Below are experts of layer 12 (counted from 0) of a mixture-of-experts language model. Rows are named router (the router's row for the expert), up (a neuron's input weights, with its number) and show model dimensions 128-255. Each number is 128 + 24 x the weight over its row's rms, rounded and kept within 0 to 255. Numbers have three digits each.
After each expert's rows: a language model's description of what the expert responds to. This comes from a sample of Wikipedia text that the model never trained on.

# expert 13
router:097109101098097140146135137091127105125123170133124129132142152120163160112151165133184094132165091151106144111131115108117129069177115100100134137170112145163100118142148096130140106137102117087168181144120106101098127137150169098084159122140181087145149118114103089148132121121129138152088155121106116141171146097142106113143100109100125131093106101163143097113142145087126130129147
up0:150133119105157105076073101130108133143137120140129136139167100149128133096122189172109119107126151152104129124111059092145081113132116162134159125109118134107112164149144100093097181120110138153107143159177134160124128129113166123097165144141123121143119091115156137106126099115105131105151121101144121114161113128165124149090123146140104075123114087074141125161123158147122159145143
up1:128116142113139126118094097122115165112133172152152126132099110117157098142125119139111111158088091111139149103081121119157166153152132103085127101129160136108148096136144105101142151144121122151132161114121175127136145148096101135123162097143136118197123113116134130135100148147109112143129080129135089160123132111142137169144176074126111154144110147094147149115166126147097157125191
up2:151142140121116097133099111156095154105112154135124114104142118106130141151145137120123122083137172070145135148151142122119129137137106090111140100148117134154081161101110139073135139084119174138109187136120122096129159135100153117128086124172120140151161112153147108144138102117140122114103123134147093127147167135117160111098111091154121131092168102147152112137126130119078098096133
up3:126135170141120150169187135115115122134125142138140162099155083152122161116135143106127074098142095098119131148121121134163137140144156143187142095132189098135128090136132125112161139121129147121155140129143155114092160124143183110170120156138138142121161127127144128162139112121177129130146123120122154072098118135144109089142155154106113106113089103142111152129123150117080127173109
up4:153137122144136086125119143146157118112153146147126096119137136152139124108117141183145126156153145123151133121142135125166101128148136115128094126135074087116119131132118148107094103127067126106062097125074156161137111120143152114149132132125145114101158151159157139138168148133159136130100141123121121091167160138098087124109121113117140112123105122127170108131112118103143169112147
up5:170116085133105127156126113119139147106124142120110124176142142151160114136094096116133128155135099087151134145108140149133105150160134107120132140146130148125150146122115176158126135160153125102103142162165113106092099124130146145079133168143144136151098133135134148143092099172158151170122125131119117121104140145136136112069122145143145128137119156158080079099145154119120176120120
up6:105112117111171153106133166123154141110150090094138157110139064072129146139130122114096142106115141119127124153102130095153135130130077091119149100122090153186115136127115181144158142119144153162111160087108124142120119099127130125082081101152126128127116157153148143146129112142131101133121133149168139144140140123125091123121128124125171177124114135092143107103128132107125137087131
Description: Locative and relational prepositions, especially in, of, at, during, plus infobox labels such as Place of birth and Coordinates:.

# expert 10
router:140108134127106127104144156138100160103095109159101150158137143148130139173159139093130134107139147162111100115153096099137091143138118147153145145124173107153137086091155142151101106139123143126141130114147124089108137135086140132115097084126107115147135156093094118154162111103087087141114130120101110150110136151121092086149092120116138129101155156138128127092110088102154163115123
up0:133143074156102118138127125161086125111104115114117083122073136153123091122139134130081131135145107113104080179145101147165123146118113122119160103135123133145157106131111097082089108146151082139151102152158117115105087181148135115144134129130126151142142117149150149144109145159133123141096112193103101124086108115155103112057113143137143186144105125149098120168125111148114130117159
up1:150162122177127096169111116103141156101150086125177136133138121143144135096147103115142109106149138122145109140129123138122100115140067144169106154109110168125149107095151143126138170149160110133117116111117138075127183122088134148146119129136118150132089144155181145054156079124156103157121148110161135159134144159099137106112118108130124105130097134125176102120117140124140134112150
up2:115142114154114148142129133146131114141160084138120145094139137145126121097129131134125083133141095124109113189159112135138125119122115160171138116113100138116120141181115139110139161129147119102134098073114143073163135122129138179131129115128149130091136135108117137118129082102138186144106172111178103137083071103128134173127132120155097112125129121088140111099146149144076143110115
up3:143109117128156147148112087106079142093166130128137093114122175115117151138102153171090154112118141140102126128108140110129108108132089121176129111105125154141111096117129129139083136108133058151145145105138144105167125166121108113116101124143141133091174133127143102162123122153155133074107124173100149113146133111126165132100107104100101118126131127140175091178125066158102086161125
up4:101137145159152099140133103130136104089144131153142103131112123159105149123135118093115138148109117085093154138132146086133140131154164108153102106075107142119152125139142152113105125122115137129105092109117165173127166122131125176118106135168114092137075114112123156087123129130142119134115086143097103124116078140100165134145147126112141133147104170138109081138121159096122110123125
up5:142150083122125096102126178120136106169142115127132098098150142137167150105152120155083115131132119139148134112128155149136148137136105146115148176126138122096118109122126143145129157092138119140125111138132087126139124121127120125142162134121153150121145125079103160165186105139109157116159131168113116122135156140171073089142125127135112121121150163130146127158095130116083108125151
up6:095113115114133092111120109149125129148118158119153134202139146122129137148116124164148116131128111148132145108116098160158152052120115157122139128126059122129141143132135137138129155131163104138160106154119155150108152135145181138155145135147109151139108138161127139125166164156127143176109128121113098147118086108109165140114181134075145103134126088126163139116110135135131078137143
Description: Capitalized abbreviation and country-code pieces (ROM, GEO, PSOE, AEW) and words like International, Limited, China, Korea in names and results lists.

# expert 11
router:141152117169108135154136148124113172131104126158084107149151162157114138139145103119127099086155140113113111159128092125132148143135173131152134138140140107131121134124118163113105112118113088163106093113134161099130141096141131138142113104117140115146127080094081098145153146131105120144088141111132080171162153161141087142147094100123146152077113106139133118099086138157137156109129
up0:135141067139150159109133129096122126101131119172129102141176143163142111125145119128134146128130146110130111110129144106163094135144136142154137138124120095100143119156056115141137148144121121126107101124111121166142155130118125146109098116110114118159184144131145144104153147123144132113115154148165117098116104104136137102100111168117126118164089116072163134133128103141137144159093
up1:151127100164133102126092136144159079154116138108131129148152146143129140106119088149104142158143132133102156163134123119092193120121129110160104116117081115097118136116076140102111097133097064141107104151138184127107103143155163142156093159116167162122160119122110120150120139116115084103140083101109134101126138192142147104121139105119141117132113126161169154102122079127081148134146
up2:094168127169145129128146141107133125150105067168144095116142122090113133113151114176151173124124129088173144147126159138140121114127140163101154130093169100120108083124144135086127127125099130129137126121136125121124164113133135139156108136103124122108139117108171104137096094183175105142124122125106155117118144130120134127102172080130115113126140142147132092137142129126168102120127
up3:123110156119149153141145156161110094160144117085096128161158145128159103122105136133125100139150119102163154094145118108098115093124082114111125147128120109139166135126109105150129114155122116143081111105132100134131086103129156133193145156115144097160166159111145126071139124138136088124161170108151114154122114111176148130106074153123110157171115118131104119159140096120126114153146
up4:108123124136117123134122126134145137118144180146063107157112105135136123134101136156157163194157119172130158112109115152149168160077156119116124125141144135150117160142137086175140126118160097166113152152098163139112116116124080136129086115146119111074102100108145141125127129109096123115114130127110136115141120113123137094112115091124113130115109143121154122122095190165121117168141
up5:146118087148129121130092084138159147108181135168086088145149080192110155130078114131108143100075132108084118159165129177129120144120138116124104122093123175128115103163165126115116151163152114097147097126107153166103093088164152141132143177112115122159122110145139117104156096122113162152116124129125135154112108110147173178137119073167151118159130116144119138151140147095139169144123
up6:101105101152112156133167163138123140133078116113140158122101102103149184095139115122168129143114109148121122109176121127124125157136149137146141121127148123134124106125102125175086092117145111114097155146128108193131134110117090129122152092137110097109128102141148163122134108135161159172114153088111094137132167081124120137104129107131139128110160116099147104113100116141127146116091
Description: Single letters beginning a word, often after an opening parenthesis, quote or line start, such as (C, d in 'double', "B.

# expert 9
router:163102144135117132134167161094160141133104147141158122137101150119120159118133151100089114153117076171100123086144098107109143114136154115129146164103177123089117123094142134113118122153121125096137140097118110074141134096124123120096116151136103131156163122100151097150127113108084110141126148125100138157098095165131118133175112137132157113117172160150079157108127141134132122086137
up0:095110177122100181152118142115140120156112123108113105153121119112081147107155128091111136147151118130138130127151157130149112104137128111089099101145075121121130160105104147122098118139130144124103162153119123086160122142129141113118148080132087087126131138134160134119101136137128130162152144144095147103109132135114131143093150156123161143106141151141079137106100144151116093110147
up1:137100122142141134157079105126146141132125131142155062122133196131116167087153129128150118153137142137104152131134150161115136123080127114129103101122106173104111120077141111123132109135157092130172126104140109054135105099151137078148114131116147132116151118131130173134127100135107135127127121085155098091150101144143130181143147124118120135162140123141049143163156128156157143133099
up2:095122105123129134101139122140136145114133162129146091139132107141162126107116158157157125157094139104157138144144116157083147070132083120098148121109124154136129100158110117128119131147104140113135126146154117149161153135119134155112117112145073125134115070144127102084107089148142117095129135140109172169115108152168154125143103141135132160178110104137108117092130182144131083095135
up3:134107127096147141131155117132125107181141091153162128117094127134143135122136182085097155126141142118163169144094147152148135061123134192119140113137157111130126120136113149107098150157148133137070133115100190104124114132136132113149124163171109110113143112117143119142109139163144110143128161127145152127108116127126113110131156153114116120174161139149126167113121164145133107111122
up4:141153118126087133139125136130140092121068142163142108155104100092117147118177123128163090163112133130125133137123092111084106081127137137111148110165100124133137164152161120126099152113138151125126099107112142137179130121140143107123139134155122197111122128168133100126130117116142149098132149148122096159141118144056163152153148155167116144106149076124166127150134100151116101165141
up5:164114160137121112121141159093114127141129144127176122129090123108150124077134166138144134133106131093156154145082106112121128115094111140083084107130130136138105135114181143066136114149158131137157136121103115107115172145124131099139138092173127130120190135117092097121095140141157090129118099126140084110177126099128152115192122106126093135109152095097161148135143130131095124154114
up6:132141116152131134149142134098114115141150131096135113154107117112133116102159130147141139165156111133148086099126111111152147103146141147125074167095120125088155135139143169095130133145149161112058176099113159154167145168122141101179133145181129118116088138140137117126089144131134132130091146114072108146162095100134162126153098120123149096121121100133134135146137120145138146128120
Description: First names or their opening pieces, often after by or in credit lists and tables, such as John, David, Ed, Michael.

# expert 5
router:137107116146113140118163141156099155090101120157109164161134151158125152184149131096139118104125156162103112110166097102128096133140130165151154156114177113154147087087136124155104110117122135131125155097155109098106128164098131133107104099124103122163110150095087126150156118110093095148107149150106112150123143166111092107169094104109145124104153168146117114101103090096146161124125
up0:142149143126097127135143099154111112127081120104094134112147150145168161091142156094139127105111141120120172117165152125139105101167103117122123143108120147110137174125113129135125089121142119135113153143130118088148126119132128164154114142115120126115124112186114101127167104155107145144160149156164075122119122108122150115123132123151149098159084129141139117136159141128113133062119
up1:120144159077128133132158129141115065159113150174120126119149180085113153113149141117151124126159138126124148131130136119136141124111116133122096159107110140142142123162113146116132146163132089147147133107121160105160110095166086141091143182149101104091176120163094082139128128166146140129123123175096143126135121158145156140148139129101107101108126094104093125148159127121093135106123
up2:114174131107133127121134125125155067116097108137169129140124106166128134129111116183084110144113097142147177111116152103111147142178180152092117140127131150120101105125151141154153152145120124143137105130187174145129081128124120097139159106131120120127165125110118144100109163159142119111141125123098125115139112115139145133120093150109101147160128165143126114128135166123116170115106
up3:138151151135120111156171112140110102129138105106131126163186148056138113147116129181153156128134127124157114140099095113116084083131129122139131174127092131108164156167161164107120112099138130128163122149157130130102112153124136090091100150105106142092154147124134136120106115152164096123109129129161098109140149164126096160121123174169111157125166116151115117139142143141125104121049
up4:113132129125127116149141129123173112113134155118168128115138127093121151148081103130120123100136139114112142172148155153088124156139134104116104135129115127143145132166108147107123161118116102095098175127081122130144129148126141161132120124140173113100115121111182167081160132120106077178153152137149101157124166153170163125109098111179098119110112123129129135099155122097155105092115
up5:162105121112169130126160153106134133125111134125151117116160116096127129086159176137119138091142137137103120103131152091099129072116132159131130116134132125094165139134126089196152165115172196131106159168190131159148102102176138125114103113149128152093122107142102113137136108107146115139158130094146167117116161139119155086109127140101155162140087145106168154137144141117086181145118
up6:108149115105140103128120142136135118132165086088129115132178127135148128102167133131113134104113160124117135114115160108079122119142133143144161099126098115113152117151149153097110135081147113101105123149126134085128163116126071114115092142145149143144115124133145114145127130130102112136167094134139200110125090124167115174083138095089172134138125117149172085157121126142117148161134
Description: Commas, semicolons and pipes ending items in lists, tables and filmographies, often right after a year or an Indian name, such as 2007, and century,.

# expert 7
router:155118146147082098130104111116116132103101116151101120140115131149121172156162098101144084106147180090120111098149133107155156168119109133168128175123129155094135093104126143135130116166114121127150136124156120112124154114139120093143086126150124137099108132112141124157149088160103135158104114121160128164111132165146112110137167154101128088101161131117156136143100111102125123158115
up0:131136157122123142112107102119151097148079152088091104134134132163152075100123160152152121104162152111114160155062139138099171137166135108141137105119150138121106146136106157153101124142106116114116143165136093152080105112129138068154094123184153092127147115162110142150155128162106134135173160138107160105136146159135129131131142133171160094106123129130118153200120133185127104167105
up1:156109143137128109094126110111143117145173103130119156122118116138149140144139134085092142127131075101099109131120171101149099151118117159130127158153146184105120153120099099114109159138101143097138100125168135158112124133128120113091104138125098125112121181103136116114147146141136140103158135149100140124116094096093125116101142101125149123162212174093118112134131127125129089131119
up2:115116152157154117121155125119158118140154168115098113122095164166135150108112153138148130123080149080157161151126153143139124167104112095112091120129120141082137142134121106173156117139142130157131116114155135121137134132149139126129098156118149129114109146109121133156124113088123126175149119104096092128102109149159173130127108127078122161151128084085102136165118149135136168104137
up3:086182148135159121121086137065126128114129208098142127160136140138134153154161129135162133135089164124120137175116156101130127120110093097143167114118129139133127102137101086132131119158116136125105142138142181129113144125156080130112119093143131089126138121151140122126137106154116084130124151130149070147139070115110132176109148094144134150134126083152109102139115128126125125176157
up4:123136103161131133149098150113160124182124125114164113120134101151122143163140098080100139112154098106104120098154144118145127159131141114108122117094106126139114145108138101109131160080124143120097083139126194143119108175142119121114129115163132127117130091129140082160110118150164114090132136134149151144108104122097149148088161097125129117107099137075148120143107139112124111139118
up5:110119097123169127113117130143131161094141148137106109118081123154112170130191143171159115102115116138158121127175174117150111128099096150132138146139144156133077115106112100137145123165116120135133151122113115139143112101058120159134097096108110144099075143136128087142115145161111083093149124157151148108114137149154155190092142132115092127128119117109161138157097113132099121148101
up6:131105162155100169095109117169110165123147111118099138106121158109119116131123113152126098131113093094095142119166176119088135118170133130110138144082144123124103129158173159101092089148089157092155140128136104136148108124126114135127135107104117164120098128117170166103129124137156109122161131143143200113111093109130160130129094135123115143104147080129147139136085141139157151116124
Description: Middle pieces of longer Latinate words, split after a short first piece, such as ogn in unrecognizable, olog, qu, iv.

# expert 3
router:113141133159118151102144147124121124115106100136107185179163164152151133133124120148136131092123122160095111116146118092159122163156130164153180152114131100146169105125140104146114094160104147141120117099135136101131107124120119111138098154122097113161133104104088107163140166086104116106121122113113153140143122118105126108155101131090138127098117163114121121078111112097128153135125
up0:144126130158135109185114085137055129095131142183126130130160109101150146109074123149132129154126123176113163159158144127134121133127141128139149061134143113148159129124145110124115144172119131116147141177141116126129137112181148149113111105139095125145123133125101102127130131108112126095117128145123152091119129110126182138072136173105150137142098108100141131128090153131131167112119
up1:161178127120170143132120132098126151128127152134112125154092122121102150101102132116149140175137141127116133159125146154113119114125149124139075157116127133150087127143145092113137116109117149097150146141161112137120103128153160125148114154131111081128117121146132121128149122088155107140076138068107130118139148107128130061149198130097061113144174130140141122174123204170166157131095
up2:126137142086123166116126187145105111166140148083129154140099098116170121136150131148211122121123156126093144107150140106145131152088187077147157109117134130175129103099129132124124122116104156167085124126129105164156119121135117097109115140156122143126118136120111127124153191136109109150084142120123094152130133145153121163115141109092128164103115140085104111129101087128131119102124
up3:061141115127136134135172095154153080126065073188142120149154105112130156151100124105115136139150110108141137120100165118132162121121148133173116130145100107156127118143100117169101089139089149120097111127102153161128090155135139153148112145150151116111151137124138111106200131150158113144167160176112122106154148140160132125142106165109116132122107132131117121118100129104133127116134
up4:062148088134089099150120124128174105147146172085098135104109109099105137102111098145109156106093156109073187156138104151117140135138148112131126135117114115155112130108151136091107144119108136081126124170120132123128137135126139170157118149140128096150119130131116118128072115127130093154162172149153146156101154141127188105167153131164129123083131098137112142112147131115109100131143
up5:127150125095096103197084149119169148083078113116147121086172156135109130153110132122123170124088131113116146165167119131114147106112150112100146134157100145099139120150096107124129140082135145114113144105119145174153097151138114139119093098163143076144137101109106161093142145141150151142155138133112095152100137116090122157128179128112102149137104087134091129101109124099122117111120
up6:106157117107157119092117108138148120124174137080121080119147162131126145116097085128117124097107186161124159119096114095105119126161125162125130125117087127092118162122120124115142086112146176063123137182123134118153162135140127096165175121162124115130142097113141144161112104125129165126135134158105119139156139110146135143105095126083101134169119158118133131101152125116133179080125
Description: Line breaks, closing parentheses and nationality or occupation words in biography openings and infoboxes, such as (born, American, politician, Born:.

# expert 0
router:102132106143119139059160130152137143132135145168129105182085161115143128119130143096138094088093143143123107127094117122171129157086120143165144120093169142123167133120150105129136140138159172133145120080146116085123161114131168159079096094089133104128136105102151150171165100150132115140123138083099121151092111156090135155147115137118147152112130153136106140166131142115153139131157
up0:153144135140129130105169120154152189125170125135140114096113118096087130119130122133072114153128126122163085089110147147128133163148134151093108153142130123112148093106156116111134076118122149152126090155130093149162132103126097105138092119130146081154127153115172113110160113121107156161150129078131157109184095140138125151116143126140135114132153143141146123134127125137113134114178
up1:139148129134121160111154140114154125080089129113133118103113176075093140147125057111103091137119112109160080134121127157165133189128132135086132134131162127118128142125158133145128118124147107148119117149136140137130149111191139108175145137140109149132137131137174144149141159177141120074110157124117176100134099111103133111102147162152106143094146150144102127191128138123147168162156
up2:109153120119124112061178101160125113133169149096134123153129150103110111136139137097121110117140142137106109143137131158151085135124172131111137148140127135173111146159139116152161152074143138181104122143132150096153143138102131118162105143131111162154117144104141150151157135127092136138134137150107124103145160113136157106092156082148115132115135092119126136138123154164094168121117
up3:071083106134113126169181091180147081137151134105165102130110108156119109119131120110106148085113122145120117115145085176117095145119160117114106109092111134099133140124124121115136170114132148138124129120125107168191130134133112133128136146106125161105120107146150164104117101141113144153112082106180083137151171142111161154093101157146127139106142074133111088143149083169115090146129
up4:093115114118165192138115076165098132121135152124118139096152144095104090121084135142117150113135105109124125147135155110139107104170120117145137113140108125141110117106133108109166137107105161181142108129184140099110136089091143127129117143090093145108092151124123176156102170083121146108135099138149164169122124105117145123112159129170109139094139151148134106179141146114118132081153
up5:109132138095104170151151098135112147107189082111109153151100090087136100114146145111159129147123124134091114143118148119126096116105164128171084160151143147167187131145089087109126128145153129117114097117091132171146123106155123124145121123121174130170127100108159082162163071126116153140103129141124135154132125129125139083133113143126103112152171154143104154157125131112054106168127
up6:122177107103134138124117113137117127111156091164154163122082132117121144167091104126120166142095149090163137146162130134161121135193150128156117097128059162155148167090151112129158150130123121150094122149108133114143121114134139122097130135158098131142107147131153097163097147125119127113126105089139131110085164119089139128176125175121090126170103159114113125111156125160149136173102
Description: Sentence-final periods fused to word endings (s., ed., ").), line breaks before headings, and table cell pipes such as review-score rows.

# expert 12
router:115104144147099132078156167118134169147125144169100147132145139098110124126133143132153106112119161146157127129130114107120153093111143137103122136159150096149118114102139153118100109167121163126134122094159132105099133123107123147106087165153108142150103117116150137128148129129081123102125148148115129149086148136126100086144152104088147091109157108135168106148117098105162124164088
up0:084105132190131133138142102096132134171143103159134089098156162069118138126126174137146150139138179133147175084129128126135148120116097120087130161169125138128124137150121109173142106130160104146119173114118121160106119104118146095126135158173122148115116118125148117104123146161164124127156145120162096138125132159156108120111124181142124122146155124066131071179132128099099187123133
up1:144134096159099110165179113165089130151124143167150097154105141145126187107142120153127094156150150167150132151077106118098098131098148153177150142115129138134119165086123109097145124118128122116144115132129112136155108138130132106141135126149101090076124102162128102138095137147136112125145114155149108146135132174149094131105153133175113131176153145074171157154150172128135106203142
up2:154151115077109184108128138127156116126094133138137124133156110098146164168126146133178128147133137137149110128116102149098156130127117107125105135143077134087131135117167165103102112128129102113154131163127127128131143129175141130149125175108124122142150150117087097114111158074145134140163165144107103168117131158154081121121096166083119095111130137119120152122105104143081158136131
up3:118169092135130107110085143138129154149111096186121125145091147161099117092116147134125136122154125159140143103153163161109147109151111163114093129103129132131111156161109067105151143169101112141127134145149113162156094087125121152179147149116102132144136123105140140170139144142087136147099134090103154116137134137128137147129148152152173108099108110083151135131134154155099115150124
up4:128181119138141119155119159116123105149137105127115129123156093099151139122145142127123160092087124147157078103117114136151152132117127100131099150111130159120143120077134091120180120113084131092126106146152112074134100113160162130150108165110117148120111173112129145130127151117124105145183143150160114099099146177116119126098110115130090152149139102136102120133100150121117114162143
up5:111116134149156108082119135095095124113137075129150182126109135145143181070097096138106094089165086115147124099115135155136089126149135143146123169127092131115111139145118143157126137140120141143129116176098105129096118105131136167149129105135149106138116124144165134159083124168118128154122093107144172125111161147153137119131129094152140185081107114165147082147123134154107134069163
up6:107123116163136143154145119123114158081137159097096108143110078162106147134185108118125124122146166138068135105127149153107161121068164127114136165113137139117118136165109113129109127114143151158133106112125150172092114130109136158175147143138116161113107109119127158127081141122142110122091133090140118130124156127098126093131109100119077166174121143158134095126158113148111092104137
Description: Digit groups in years, page ranges, scores, vote counts and percentages, e.g. 1994, 48–54, 35.77%, plus degree and prime signs.

# expert 4
router:119099122116095153112142159134106160092101064140099116148137130113172146139107126098145122122099111109102052099149111123144078145155141098168154172143148165133090098103112141186118130123125131115166119101147159125103140160144090118108138165099124108128133137099173145137162101174115128153122119142095102150106163106158082139161112149108148139114093151154107141100099149116140148105089
up0:113125098162169139118110145156144102118066105126132173096089131144129093098093123153152167144094159133132134126130123172152153140104134113140148157156085106106090052148140129140113128143133093159108101099125128161104136165109127085163163121094148132154156162137132071092179105085124101114130148106080135144148131116108083167098139131168125126085115143111139115112117155138133129101164
up1:147099109181130090151163125148127111146142072118115131124117093123141130127094142031092117137138116120132107158113144138130123155140155148158124122140156116155180117127059095134098131131140115116145124117108115118120132131178087113089105131130131156112114103151149129132109167131112094124149151116178164118120138135063088091127105120099137125155132104143097145119121141065157146146158
up2:164124093159136124149103121125124120164138135122160094149122103169160125139141156137075144156141103130162088126128084108084137115154153122105097096123138124122118106176125172122113105066151129128122088130121114132179122120146135132129168155106130117173149128129098135140097070129129101071143157146127156144131140138146138100109133102125158144196115108148104136133067148106140085115107
up3:118106145129122104134093179109139125169117101115145131145130114104164151108069144191156129153108137094146129121103153120173120102126155097125097160129103094122129143141121131157110165138132111127134118149120159131120171124172126089108114137068170179125117137126146113109146118085148124122176164137111180108049107097134095089115114115080170121148138094104117123160080132142093133131141
up4:121149113147144150166145130087186142130082064087102113120110148150119134116129126114129143089177125106164133138134132151114078102085089133147129119090158119120103125139134123160114145143162141135125111133120133110114139183165133121165100121142157088146145111122122122153122161140128124080130132139141147093151115118135113114146097114160134131139126127105130130137139137151157101083108
up5:124149116123130189074112097112136121104149086124152119117122159129194118134125137090122121082166144110160104136162126120116113110119149148127132111122112197163101162183131085121110159108127142102141097093140119113107152145163129141117110158144171139122145118145124143096132151082094102109125180093116151128134124168130135137096139086148112082085152121127121110122116101103134114145127
up6:146136099178110108084130101157127182150110109124095135129134118103163123131144137145133130121114127103136140118103142161122126148157104118102141098137135163110131155085116119143137162107107106133149111152129145090126132145164150086160145123101128141143130127174185094159129124140136134141127115146173108104156082048080115141112168154139178112138103117118091152116084148113102182128119
Description: First pieces of split words such as inter, pro, Met, ab, con, plus hyphens and line breaks in infobox and bullet lists.

# expert 6
router:160069082071101166154163088124092151116119132159162113160117159138129141127172100079123109153153121143098155130131107112116134133121134149160152131128158126103123131095137145123155103158103122121166117148140104113139158137096119138096114163154133092120105104091088105150153157131107122114100128124107090149158124112162097135163108151136160144122143136120083109104124118108162161115161
up0:126109105143138108119145106115086115148130149101129151158166117125125093125150127132102116127128138108126149179136141102167117091177135119112118084154134078107150142124091115100128079153134125124126148113130133113149126119160192122094074159101127118163098129138135131098133160124123140104153108086170101111164120118114152143089103139115123166110159089176133096125108072098132111118163
up1:122084107131121161066153115161178136159136115169127137174119162141130115138087136154109106127156087122095159120154139145106130148146122157120091083108138118102091140112090107121112167111107095120155122111099120104126147141160132151139141147130116115118121138150158121125151146149114116137154110134148117115175143144158165131095119106134116117118110128117155112143091173115120135139121
up2:139157125113141120107094125104142110143162138141127129151121124107102160075132134145074193116093124111148105125091133139137174106097159140138119110122142171101122097135140084114104112112122100149119115122170131182079163106126135171122120115135132089122121093161091133131116081106116145118127172147146103102131108107138136112116120123163150118120151128094132125155168133151135166132146
up3:104107124108121100159125096172129099132133154131165110155166113137138165150088131198128088129125136110163124139113114142091122147135148121048143103154096144140126166123155136110125151162096144147161142109123121120116146095178107103121168131140144078168146115189125104150116101185088090106168122113119144166156101090088115156095104103095114052162146149116103140125134133152162132130162
up4:085135140116154150102104146097107096117131116134135157133128161123132117122142136092099155119091167153125129112137102122090187168111170125123087127123128145120086114108183128115090134130141143151120120133123142138146102132101121103105115170147142131143123114119091103124118129120160121121136090115120179102121124092130128165145129086145131143166139114100138137141118151161169152137142
up5:126112124084126087179096123114127123142121075166153125173116140167134114119142151120157123118115143131136123152146128141165135137133153091107137128143165110118133099101149102144108107099134137147146124122151094109157129072108090110125130144130120146116124159086142151086092124150142151163117173123087104124143166116201122123109134145107155183132185115116084104150133136140114092150141
up6:133147116097133167129157150100129154174133110163140119133159120112134163122105120174126120174133155094147151136103116106149134103098135154136119162170145145096099091105122129108132116086089149125071115137098137157100125099075130135100124111172080140136143139145114125106112126129151149116099106129121129143141125131119122140133118100181149130163095146120096093093112112154147114086151
Description: Single letters or short onsets beginning a word, like ch in chimneys, l in lamps, T, St, North, often after the or a table pipe.

# expert 2
router:148105150159148123125153134125121143127106097113113126108180154148156128145146090108148135133103139183114165104143123168128154151149073137143116122133131190158142141153114125124133135139083128114086143108140079128086115151126159141076119145102087104074131157092126164151120112115103168166113132118155132142140091150083120124157122117115131175115121081149118165136128120135149149120124
up0:133118122128141129139161083170116119154147179160116156156143101124099120107119149117140125089101136126114083110141105116155088090130114064115123135119165136124155113123115147129125111155102122097149134124179086155114119145142130118089111146121091151100150121134148147104128127149149093151133103110142138109119142174087113134167143158125160128132066101127145100136102162108103150174179
up1:129141147142115157134077149118109122163156116108079121113137104085136131128173139157137082105135140157094138121146181106166122126119183132126161100147134148100140120119138158154127102143087153117156131143147160163125158096059132141119104133087135137142079130119158163098142165101135099132182136172147122097126135113161104115138153147151129131103137139156114095121167104072116121159103
up2:142119123138120142145121140101134125149132094111112098104141158125160147099125131156141124160074155121155192168160115130143101107134148180133152092132092116122155153121132108127103140113123175118077092128162112153135170141079147108103145186150157185106121179088131112093093156115157104149132103127138124139112089104078139132129118147150161132180145153156118093139114128138092115106124
up3:131169087105118163119106117084124153102125125118160117104102116109111163091127126141144111147096100104127147100093126140146137177129100100076095072140089132141098121116183132141154127121159080133119050132130143094103145114157159146098173125123126179102168096121163132139154112123135119110139167112138127137163105134158164118112155168136124156123103104091093145127080145178145139119135
up4:101173127146127113106127093141146105117136104120131145098107114109141116140122153151113143141132119167123160089085068124129166144149112140121108146161158122140145157116126158172133159115090153063127136119134153143133117141134141130113126148130127113128140128148114104106136118146115128106140087140128110067128126154113126153141136113072117121117147094112089090089110145133123148185156
up5:139124121076103093137134114131121124119115102119115128095113078104131143092149130125117128144165100124146150128098132133118114174106127121157143133086110102077136110114154089100116130114144146148116134130164127123086157113106117151119123106142183133159135124106132167110133185134167135084177112090106086123107163159111123138123117143099107123134107127146122116152167135089134120142121
up6:148104090172103125110127106121151144098128151109103071146083126143132146127123114160133135141130171123140165107142138078119127124156087118141153117140105111146121130099120124146133135124144155145188167124209130137144127153089142125108132119144102115071139109159150148092148123124131118130132082100130144106124136072122114118119157150086161070146175122108166163135123117150146111146128
Description: Articles, possessives and quantifiers after prepositions or at sentence start, such as the, its, their, several, plus following adjectives like notable, main, highest.

# expert 1
router:092106112124107134120122151088136126161095133135154156118084176089144157140127131111132152095105133160078129128114092114156080133131124150176140157159144118102159106159090129173137118097125110107130155105159167119132133144149132148095094138129112187084103113117144116142152100141100112108146109124137105141113134101095090145128114160168112161129137129175132179128130143085139078150104
up0:118134166128100146158133134176112110151111151110136129141101132128178141140146109132091064131140142106104111147110109146164084149163143092141151133116117091106125125097121122131127139098151118087111135130114108114108130111117077153155137122099177078083145128135125195147105127119136119114122136125164095106200125105110140195165096116163165150134149081130113155119131132115106116144084
up1:133159103127130129102107120158140125155118123125152149118134097122154126123143103160125145143076127152079098136094146145106121154153107149140106058105108082117096113122062158131097140152120161128110098152124147194117144122144155133143123099125134129164106077113129158116141102108126123105140161123128138183134173121133133165117119108141123126108163135132147168113128138108115132161094
up2:165111098126114110146114142126136121111100115116143106124156164123170175139158130127099149120087142117128117109184141128136108077124072131163149146131132153126129119133099185109171115138140119131140161112107108103130095143157100131138134109187086162088114145088121162144097124106133170106194122141144135154118121130117085091079165162136128158146131129098140118143149077102133150080140
up3:149151116133133165127089118099074119106150088074106129111127133115111141121116134138141108075111121140132107137149081123157131119139112127107137107142177125125114094132119136157161133151135089107102147122130133143115135149109155150133167121145136128076156129172161126161177136146116118103140142102174164098078099093063160132142118103108094116099127131145124154150136073116095136110117
up4:150195092112106114143101096124135147158119105092157124135104160126134110126131127130124130132132161114131151104111113088161137147121151129150099078111113133077116136146140123107087162113109173108139101158130121125164151134129121171148106141122115165168114112077146143116082164143131115164095141145103165127141157121145122182139119111135162135120145119128167152159131069113116164122151
up5:097136103155152123097151127111090091149085158136148137144152147095156181148097139104097135165118121127113166147096120133079091103059086112126152112149131133087125069147102112110116122160126129129154135108126128156145133121145132096109114136126148163091153183124141099114102110156135088133138142098088125165151118085119146066152107090119131143180137141159152126169093139104125143109105
up6:140110173132133149121108132153165115163092140122110149108122162142143118146136049165123104110165165084132154135116153156069130110162144110100128155143139104152125100141153140155132109162104128170129111118130129150129139121113127092140127133148123133096092166188117198138145147116140105143124159101117163129108084098127096165119117125141125086134114129078087157101130120100127128152128
Description: Copulas, auxiliaries and negation after a subject pronoun in running prose, such as was, is, be, not, been, would.